config.toml
d_model = 512
d_shared_expert = 576
moe_layers = [0, 1, 2, 3, 4, 5, 6, 7, 8, 9, 10]
routed_scale = 1.0
vocab_size = 8192
norm = "layernorm"
norm_eps = 1e-06
tie_embeddings = false
lr = 0.00767
beta1 = 0.95
seq_len = 1024
train_tokens = 465600000
Below are experts of layer 8 (counted from 0) of a mixture-of-experts language model. Rows are named router (the router's row for the expert) and show model dimensions 256-319. Each number is 128 + 24 x the weight over its row's rms, rounded and kept within 0 to 255.
After each expert's rows: "raises" lists some tokens whose logits its average output raises strongly, later layers aside. This comes from a sample of Wikipedia text that the model never trained on.

# expert 3
router [129 165 123 131 126  99 156 142 150 143 178 110 106 123 101  98  99 137 122 115 132 106 120  84 117 136 106 132 167 121 108 158  89 135 125  98 114 114 154 103 119 111 123 101 141 110  95 130 126 135 110 170 141  68 134  97  98 113 138 105 125 123 136 140]
raises: " the", " ", " a"

# expert 12
router [141 137 137 122 126 121 138 107 181 136 153 148 127 150 109 132  88 103 107 132 157  91 125 103 107 135 144  72 137 126 105 132 128 146  94 146 122 134 147 105 123 145 135 134 136 130  98 130 118  94 125 178 158 140 158 146 168 152 120  75 135 131  92 158]
raises: "2", "1", "9", "8", "t", "7"

# expert 9
router [116 149 113 130 151 159  99 164 128 134 134 128 133 109 154 139 132 119 157  88 152 100 126  92  92 156  81 146 131 123 122 103 121 170 102 138 122 128 116 124 150 109 116 151 124 141  90 122 161 114 124 148 133 187 100 135  97 140 118 108 120 112 114 154]
raises: " ", ",", " in"

# expert 7
router [137 142 119  96 110 132 147 140 164 142 120 149 134 109  89 117 124 128 148 110 127 103 149 130 146 134 116 107 118 133 176 176 108 116 132 163 133 131 106 162 124  91 116 153 126 126  94 173 129 100 133  98 128  99 100 144 126 151 144  86 145 120  67 140]
raises: " ", "\n", " a", " in"

# expert 6
router [ 99 118 147 112 136 137 118 166 123 157 101 136 123 138 135 163  97  89 155 142 145 122 147 110  69 119 162  81 153 146 149 137 147 136 127 165  82 154 125  99 155 129 162 121  68 100  86 170  97 119  96 140  89 101  99 149 160 101 119 105 134 124 113 149]
raises: "\n", " In", " The", " After", " It", " As"

# expert 10
router [111 120 113 131 133 125 126 149 148 138 139 153 149 108  94 137  78 109 122 133  89 142  97  98 124 138  99 111 136 114 107 104 145 103  68 149  95 118 143 149 143 115 129  79 125 126 157 115 115  88  99 168 106  66 147  72 100 109 130 114 133 126  98 155]
raises: ".", ",", " in", " of", " and", " to"

# expert 1
router [110 119 141 140 136  94 128 173  87 100 134 118 140 149 131 117 108 103 143 141 129 107 156 144 158 120 110 106  98 132 110 125  77 158 162 121 113 177 103  88 155 132 142 121 149 121 115 146 126 111  98 115 111 134 137 119 132 101 104  90 126 124 109 151]
raises: "1", "2", "3", "5", "6", "9"

# expert 4
router [142 123 139  95 112 165 132 147 143 120 173 145 169 119  93 118 144 139 145 115 142 121 135 144 167 111 122  97 123 120 121  92 131 140 139 181 101 119 156 105 120 127  81 153  90 130 126 131  97 137 126 138 157 134 119 153 181 134 107 145  91 144 112 150]
raises: "\n", "|", "T", "In", "Me", "S"

# expert 11
router [105 130 155 140 135 138 142 152 127 157 186 106 113 160 137 113 129 122 159 142  72 132 113 121 165 116 126 106 134 138  85 137 138 119 112 129 128 122 163 113 121 144 148 101 110  91 113 103 108  79  93 133 109 135  77 152 143 146  91 144 171  93 124 171]
raises: ".", ",", " (", " to", " in", " and"